From a checkpoint of a small mixture-of-experts model trained on Wikipedia.
Training: a variant of Adam for the experts, 327M tokens, 10135 steps.
Below are experts of layer 6 (counted from 0) of a mixture-of-experts language model. Rows are named router (the router's row for the expert), gate (a neuron's input weights, with its number), up (a neuron's input weights, with its number) and show model dimensions 0-255. Each number is 500 + 25 x the weight over its row's rms, rounded and kept within 0 to 999. Numbers have three digits each.
After each expert's rows: "comes after" lists some tokens at least twice as common just before its tokens as in all text. This comes from a sample of Wikipedia text that the model never trained on. Tokens count by the router's weight.

# expert 93
router:500492517510494499468472444524463486500489506464516504464493466505511504505535494541508510524544478527513490531552463545510467537479490482497483492559501494500528515483486475530443516503484510538471475482532535500498524500525514530521497507446490476498489549495484515484504494467486470538517514483479470487505511485515509433508532463490462513512479532482483501541495420482568530521505510453521469527521468525483509465528450490517513507497480475477492549536507530519498488517498511510532500559529477512466481520508482523504484492478503477491483501520520521536450500492465473462533519475509545497475502516519528544497495543522496477515483497488474512476522480473486461535513464508473503500499525493496525510496513532529464513467487471475537524467518461479510498508522474
gate0:496495528525481545536456508513493442455505483523505442444503532483524499539514447541509511507492478468487470519496490514523475489456487475467559476499485453500534469503526497517436485532514529522476499481513500536485512516528514489501499514507483484472518516525477512512520498480505552517501458515525490543541509499518548514471466470472509505513537525466529508479554488490498509505518507498464485502477486512492522479488501497487549490525510497526489537468519503509521497525511506434529456523477482490482507536501520497526461514497538484538518562466509532526531494471497505515507506491447505515541514490508484534522462515444479461537494498489486489489483531515501488521462497519478513482441483521493492450537487497521513499484536444525501495476486485497505485496508515
up0:478488488527532530521477513513503461480478499521473486480541531497529499546503453536502518483502470499531483515502532497474471519450502477461540493520489493458542473503501471534466486493529541516480488481516484542501505485498480476515543537526529496508528497507505503486520496522549514527513468498543489501492504536498514478419510486495440462493525495427568533491509493505489518491507486460461493463476521519527500478473506502480519518518528496506533486541486508491529446497500498466514465525472511510526483498466535519484506525467521452493462528458534505502501485548538528480517488508488532470504481493506484497512501539472480489556474539529493507515485524473532526506495502486467528490483492529515430455500467466505517501517515474501532512529505469491486493499513501
comes after: ".", "d", " D", " K", " Se", " he"

# expert 107
router:453483544522462522491477499501491477470484489508461497447494537461488537482529517518486483512500499456552495512519592489510517501471495549465468474539517503485514513492526521496457477540542522478480490496507475513516471467519513537489510499504504499497477484472493485517538525514522446505560529483521476473512486518467483508520530491501521534499512502478504555499533524541529526530516512514513463519463481469526510497476502510552522515540495474510538496498503492507530524511477530530524508509504512475494466493496490492555502474533486481568517522511474513498508518536503511471528491479539470508495490493479498493509511463521550498533495479504510520471517499466473464469497498518535536488486514508539538551485517474503515445473503472549510487479508476522482452505515472
gate1:495462469487495502520481479450487494487498513501486539507512536514468492531469508519483528576451521508504525504484514482490490517498506500496479484486487488505479507507507448467468506501519493527487472518512507522477497497506503514495473490506442518507481498518526510476441492487507525495516473524500485541492486533487493550512458487485532478427450499504461497515543541524487537497479464513519531530498546455497513491494514511512487471465536460487514493545498512495537534508486449488489472482474532480499568457504522543486504461540547520480475492470521489509493502470457496514495471523492511509471480550530510509488516500532479474491536531548480488500512525519479458489497510508551492499502498512471488532475467495469547494449486531536481533488516513438519495489464492
up1:514500489485515495538504505507504500505501539495464550507522521463479508530471524539499529541500533546505486455497510488488467500528535494537483485493475482522509519500494485507488482488482520533471471489510466501497469474495488492466499502517459513473487496531531509447484531488466473489487468516515503513492489479511492563499480505500532472421451492485504519509570494482469482484513456474540525503522508473494480505484505577495498472497550480499511499542487510462497535501470461545475475496438479512504534490493510500525521554510528483468535498513510499498503508453444495482541487481489480484463489531496511527541526487536472521475524507544466489524510530518481468516495517512552483527504469537515481517496479501495511508477486567523495512496499531499517542466468488
comes after: "\n", "==", "===", " ==", "a", " Ba"

# expert 33
router:468515518515484492500488495505466452500536467551509470523509457483490493473513500512501513503508481491504470536500460490515477524469481514482520471513516472547519453456516474511461542518495489509522504488550551513501443469548537522497510519467472496459483535493475518441496457488482487507484483443517477509510529542518496541510516494498533546541529555504519538499501496504519506521520480517499467529459515530527532477519477452481507468502515484509549469504526467511482489521484523523474532516481490459483450538497475491513447517502497531507440487532511501519534447510482514480498516468518519479479496498455485502534496531519475520494507517486511552495515527533513496523477494497472514481484520484479515506492500522524517508446510479502509500502530465530492512554477495
gate0:507519497507477533545467478529510515472495473521515468501479482435502505467535479513528521512495463460496496472494490519503495466496467501468559511507485437499502465504538504519482486520507525512479555493516536476489540487503504467524548542491485463486527539482523492513508463485491513529509467514475497484504494484494544495458513483464498518504555526483530522479560492501479508520513491486495488482491458505481534520488500505497542483527507478543494570460528478500521473518532531468490472530491449482495513520511523479472466518490496545502513506511502537529506518479489441522476512482464535506521506494527505528507462482505484497495508500480491467499491478550469493492499512486482518494468500460485518476547476456485527504500555445477451468479475486484526495487555513
up0:532497487539515507534495508516546510484487503520497487523504501446506488519492471514514536507508452487525499465454506506458491482480500506479522522501524484459500463521476497533521470511498529480472532496511500484490517464493492458526558536523525482511513535476507490489492453508498484538505457505487464457471477517494478453434567499495462490502535509456530519490519512500465500495483478470484476427478491512506473493477480498510516515512501446509486526510482471489534429501546510519497477534511490506509502524497506504468495493454477489443448524491478508503487519537506467489466517540498552490522482530540529509492515491479484501502478549509490474544502494500499534517522504480464527493495507475497454515501473437465509507519513527467507484556515481483498516491543516
comes after: "\n", ".", " f", " Ga", " on", " G"

# expert 127
router:491502492512503483477474463505535486485523490523465510490501481513493518501508493474493502490487506519483481509465502546493448482501491567521532465463495540504543493483523483472455539502477457492511513480533517464501521481504496512453464498463478463465516532450458487485514483536461486504503521521471469539517531511538513527466529469529516485512540469476489500544480511509508502569516510499464532531475515514510509465548490496556505485506496490492479548557515511471523486512528496477476533486512490485517458498557483505499460497493528508535486500489508491554532474536459525469527494469515521489512509490478487487504502531561459463505506522489524500509476543511515474535487477515481500449507471467551521514525520489495533502471521485494504514476549520505496513510529523
gate0:526461508523485539492501533525510462492520496484467455498476552477528498514519482499509510530476481506527483471518502502564513466513463490481528468517460473506543469518535507491442487525533495478494517501508516483446540506491530490482503520486463456439512520503511512493545474485490497533527487488478501535538501482512524553485441510474500494530526514504494494502546500468492480503530484515477492514479488498485499512537518472481511445521499467557515533458519528510525516500497488457454458534502506509499518507491524479522466533500503481496536547488541515542544514499496492512456535496464562505537490475518517516499491505462501504516513448471503446461478508525510478499508515545519504495464510491516492492548483485488495503491533474508487496475459512464517532495517521
up0:561463476534495546517491542520524476512485494471459463503482557515513498529502486503515529515468433501539489458494532488497515474504481490488537468505471504479529486515478485519468475489515506469494494506542517497481531506488500466535515529525495488462532492503535497480523490526482496556528501509503476505514494510527500505458511516493453485518511509467516518494509517497481503486488459480458496498477501505490464476490498460528512502468499429531525469512497524495552485497515511453465472507501543544506493489467561530466476509483511449461488504473536490507533514551514530506480526512479596471495473513510496496473500503498498507518502482521506458515507524476508533541548530518491523476491501479493431503497476456487472502522475520519503512534507491469512518475507499
comes after: "'", " |", "ed", " Ma", " of", " on"

# expert 117
router:471462512517496493496505511488508509452507490454480489496493492529469512483473477463451493480480506541510465496491525466540493552542492507520522481483491495512524493512512480483466531504480508471464536482485495524465507518541515495490482536536484467488513458477488560478532486524497544476511483526501489491513514499554567553469468530496473506535533537497481492497468526526522502509511560514481525515428472509465510482476493479522497512487501507462504529543512491469515481501470496489466500517519480483521491518508504514524489470466475536445468492488493510486502526530511479476516465499527508490467540455524524548475524486487551516516478509476535535535508493485510470510472491503487509463515521480478494479458530495495513487497520456475487464495507552469464456496530461
gate0:513472495502477508520484544511512464482476491531508477507494510499520484473507485493492493504506486525467501508502492497513536468522452497465509482491495517557502476496538521520448489526489536519498528508510509532452539504506499478519518559536500495446482550511477513504468503508511500493525460508493504530490443516522498529477461494473504537546532536480528554475538468454516494523527511526473508522453500506478513497506483510498506454520488462519504556470509515494535495480520492462473473494470486482473523506504471460490451485531513531537546527504485486556515493488508470510507491466492495497513520473522515514472494469476517485538516486471516486515490522529510456480514532548500504473452506485510509444541472470487466477514527480564502515512454492491543535484548500
up0:540506477517514544503490551507519474497449491512491507535497540524528465525510479537535504480509441525522521471465507493463524516501465483468522495509522508494509477514514490521486459465472504500477476502505505524469526430492502465524537530576514498474500514513509509481486492518524500509521488506515479501460460533502477493455535507495451499533518508442539550482495501493486494527506477488470512480446524514500484468510465509517478488508514444490500519496484520471548453511521476484493488529483509514485498476479482511464490491517513470476485504469509478482511523535513509473495515479491547479482485513515528473460501477505515505534501538501492480547528524466527509520538519499512538481459463491484462488498460451472495483563483509536515514523462485473507550464522497
comes after: " ", " the", ":", " a", "-", ","

# expert 63
router:476544547538492469531480519480506525473533512518504501536511498478480520514483476476479458542518450494461493510518464485478502474490477549532473489461535500543518468444491488523492523513497548478500555487523494516478463468506523544502521515483471515522485496523509528525509484503509483496544484507540511447500499503532510511548488485524524545504465488522493455487518516489505528515544528492467523497541474500540469481474511479481541446485478522458466468475515508531496470518507518489482521523544494522474511474497543485496496527471510544506486491474493489458493519480498492502496543500536530505478487493503504487526499525514548457511432500504512525486504513513538499543522491485459511467498543477462547510471522510528513489503485449484518522493520480508494466534511511
gate1:447508485462487503518488476480507472513510489503502538508474471523455531557494513555492499524516534505450477466492518509488516505473509506461484465470475490515494510511543503482480508486471492540525463530547513494516508515507538545477504492473450523462525500490545492485440523470492533518563494513464495536475476540485505547506451501493539515435473481490486504483514527533471479493477485501501511519480554467495508512487499525484459474484524457531471469487480505504493517496474499499475480490514521557492503516502530516487501475541516493519524478487513500479511520483469498492522509457509562528491510487553495491484522460495494517520484487527479465488522503541502501514483527513547524467485493511470498550471504494515520524493503525533495518481530517464564482530466498
up1:452513498461533478533509506513492489514511513487502543542490454469484532565493505550519497489543546530488482453499516510501488518520532511510467478464491497494507535485533547516489487451481546528506489488533483487518471500502508498446519505474458505478510498529533519473458519492497488512540470498475521504483519494496498529490474512505514502441459497494512489464520492466479454486504475463488535483504529515479483506490478545443464484506501497524496463497461489481459515480485514519471495482496496570499471525511537474529524517502518446500555467505489512500481512477460489489540548456493518508461512453520514518529536464523490539503498489520480481494509495506504478539483528515560510500484485526498499522503494491533495530487491549512489521484501514521546526488473462
comes after: " U", ".", " United", ",", "2", " ("

# expert 82
router:495523493473526487515493523496530524486501469547490532480438476486510535504501467495438461530534493480529456508495477468477516476479449534520506520497518467518524502461455506469467512503497524525471525482523483513514522461508510487557499499487480490526481502493526507507534468513486557520506514489545518471523502473509518539447449455505535524516510514493485513448466508539509527527510534509477526537468511506459508499517505524467484452501489517478499479481522527468509512519472523486472484495547465447530453472498468537488490480518475516512510484458520493519501493478513462497513464505480497491495509481438516463500489476480485495522512459475536524527511486506497460492528494485460523487499530465494520498516489491490510462478492451448492479485513502499461466473522467
gate0:513456512481473498543485500500485483500493490528495451502504529503530539513499477479484520516482495490502499516491453520496496465481457512468547494516466466523504485482496523525455512532487529524489530497490510534493529499516483478511501517539455449482502537529481513535492470448508561510514489488506463542510472487490492511473496493455512510528518552486492530491531470482514511485560520499514451501458464530483494488496483505441548481565511476511456516447505519515531507513469498456504482482486472506442508513510505498474500503522517512500523505455496525513525470488519509528488550482458499497525508481507510537497487470480508471516575472493476488486495489525518518483443534527478518460482520513485538475544480480477491515492524487540494469489497474480478532497540489
up0:533462464511530504544492526493530499524463500538463491519519531526510503531477468506496488498488475490545507492476489510466477513479484520460530500526490529476488488518460485521500474489488514506479500515482477540511490453512448477539543511548505452509527530500484539475493467470538511492493485484501465520479494497516478461450526495483460475511503519444519548498491493494514501476541506468498446477451505506492465470467466507481520507520504443477492500499471515510525457504468500507503519512472506506474484496485509529464506490501509446454473501487512501483496462547518537489508526519479568490480476488526509510438507491470510482502534510533472497523510517488534555501490536512471545445496493521485480494521473461497475517513496506526527526507489460460451522487528488
comes after: " ", " of", " \"", "-", " and", " at"

# expert 137
router:494519487514493486518476543492461481499520486476477520408473501473475534455530483445485479483469482484564480502479461445532558522518505520540522507489524524525511514478494492483501524522504522470478458464502509550487506535520521504514501497479513480491508451523526483489545474482460513491512526493494501459525525474507524517542520527507492518509522525463503473492516495523511506474510535497486519527474505478505534466484515494506510461513511519483509503503507544481528486520470506483488517510534495470513455442536479483521483516517464524488479513553516445484505551542517473464491487475490540475467484465517517490525512516517534517511512476527515500505504534507455465543495488490480512486450517479483520475505531478490544470494495451482525509488486532521508464501534482
gate0:552468506504484512523492512541506421443524542525502474498512544483500472482538524500461540523486498489462507499504453486550516456503501475475525477489494454490538478503557496522464478492469558509495531504484500505463522508493523480535508515505506473485481501462489519522539486486500493484504499500478528545494478469503508524520480525441489499548528491499524499505529480442488493504513496509502501530490503484448495509521475499489535461538491486492486523485504538496529535483488528511492478506469461500490507502480534485520448539474501518518520464481503499525557505503516494507489534446484535524512506476492509520514483517493526530510539465472443467471487492534498504489473541520529494510501501543508528521552481504486524498489535478556494491499461505480542506467522499
up0:545467484517513526541476507524516453473491563519508519502523547504483455503517505501465523510470470506477505477483465463497510491469488461482529455498506498444534483511519463533491473503456556508475502498502504502507494486473500468556548523553506493496509476451500496503545465487503478511511502505505530511476502488504495498473516540468452467547507516450532510499527497497469516481520472476512478493476504495453475485490475469497501478490498480502473491517510538492531482487498504542494492520475490505516483490447543504501468523470491486459483473456506468501492521547517527469521548495464561488502477485504520489500497543496532502526545509480457508517528516488498554508508534497517546488497498546492484512537457482450512499498514498510518495542456492478487519476536508
comes after: " ", " in", "===", ")", " W", " Ch"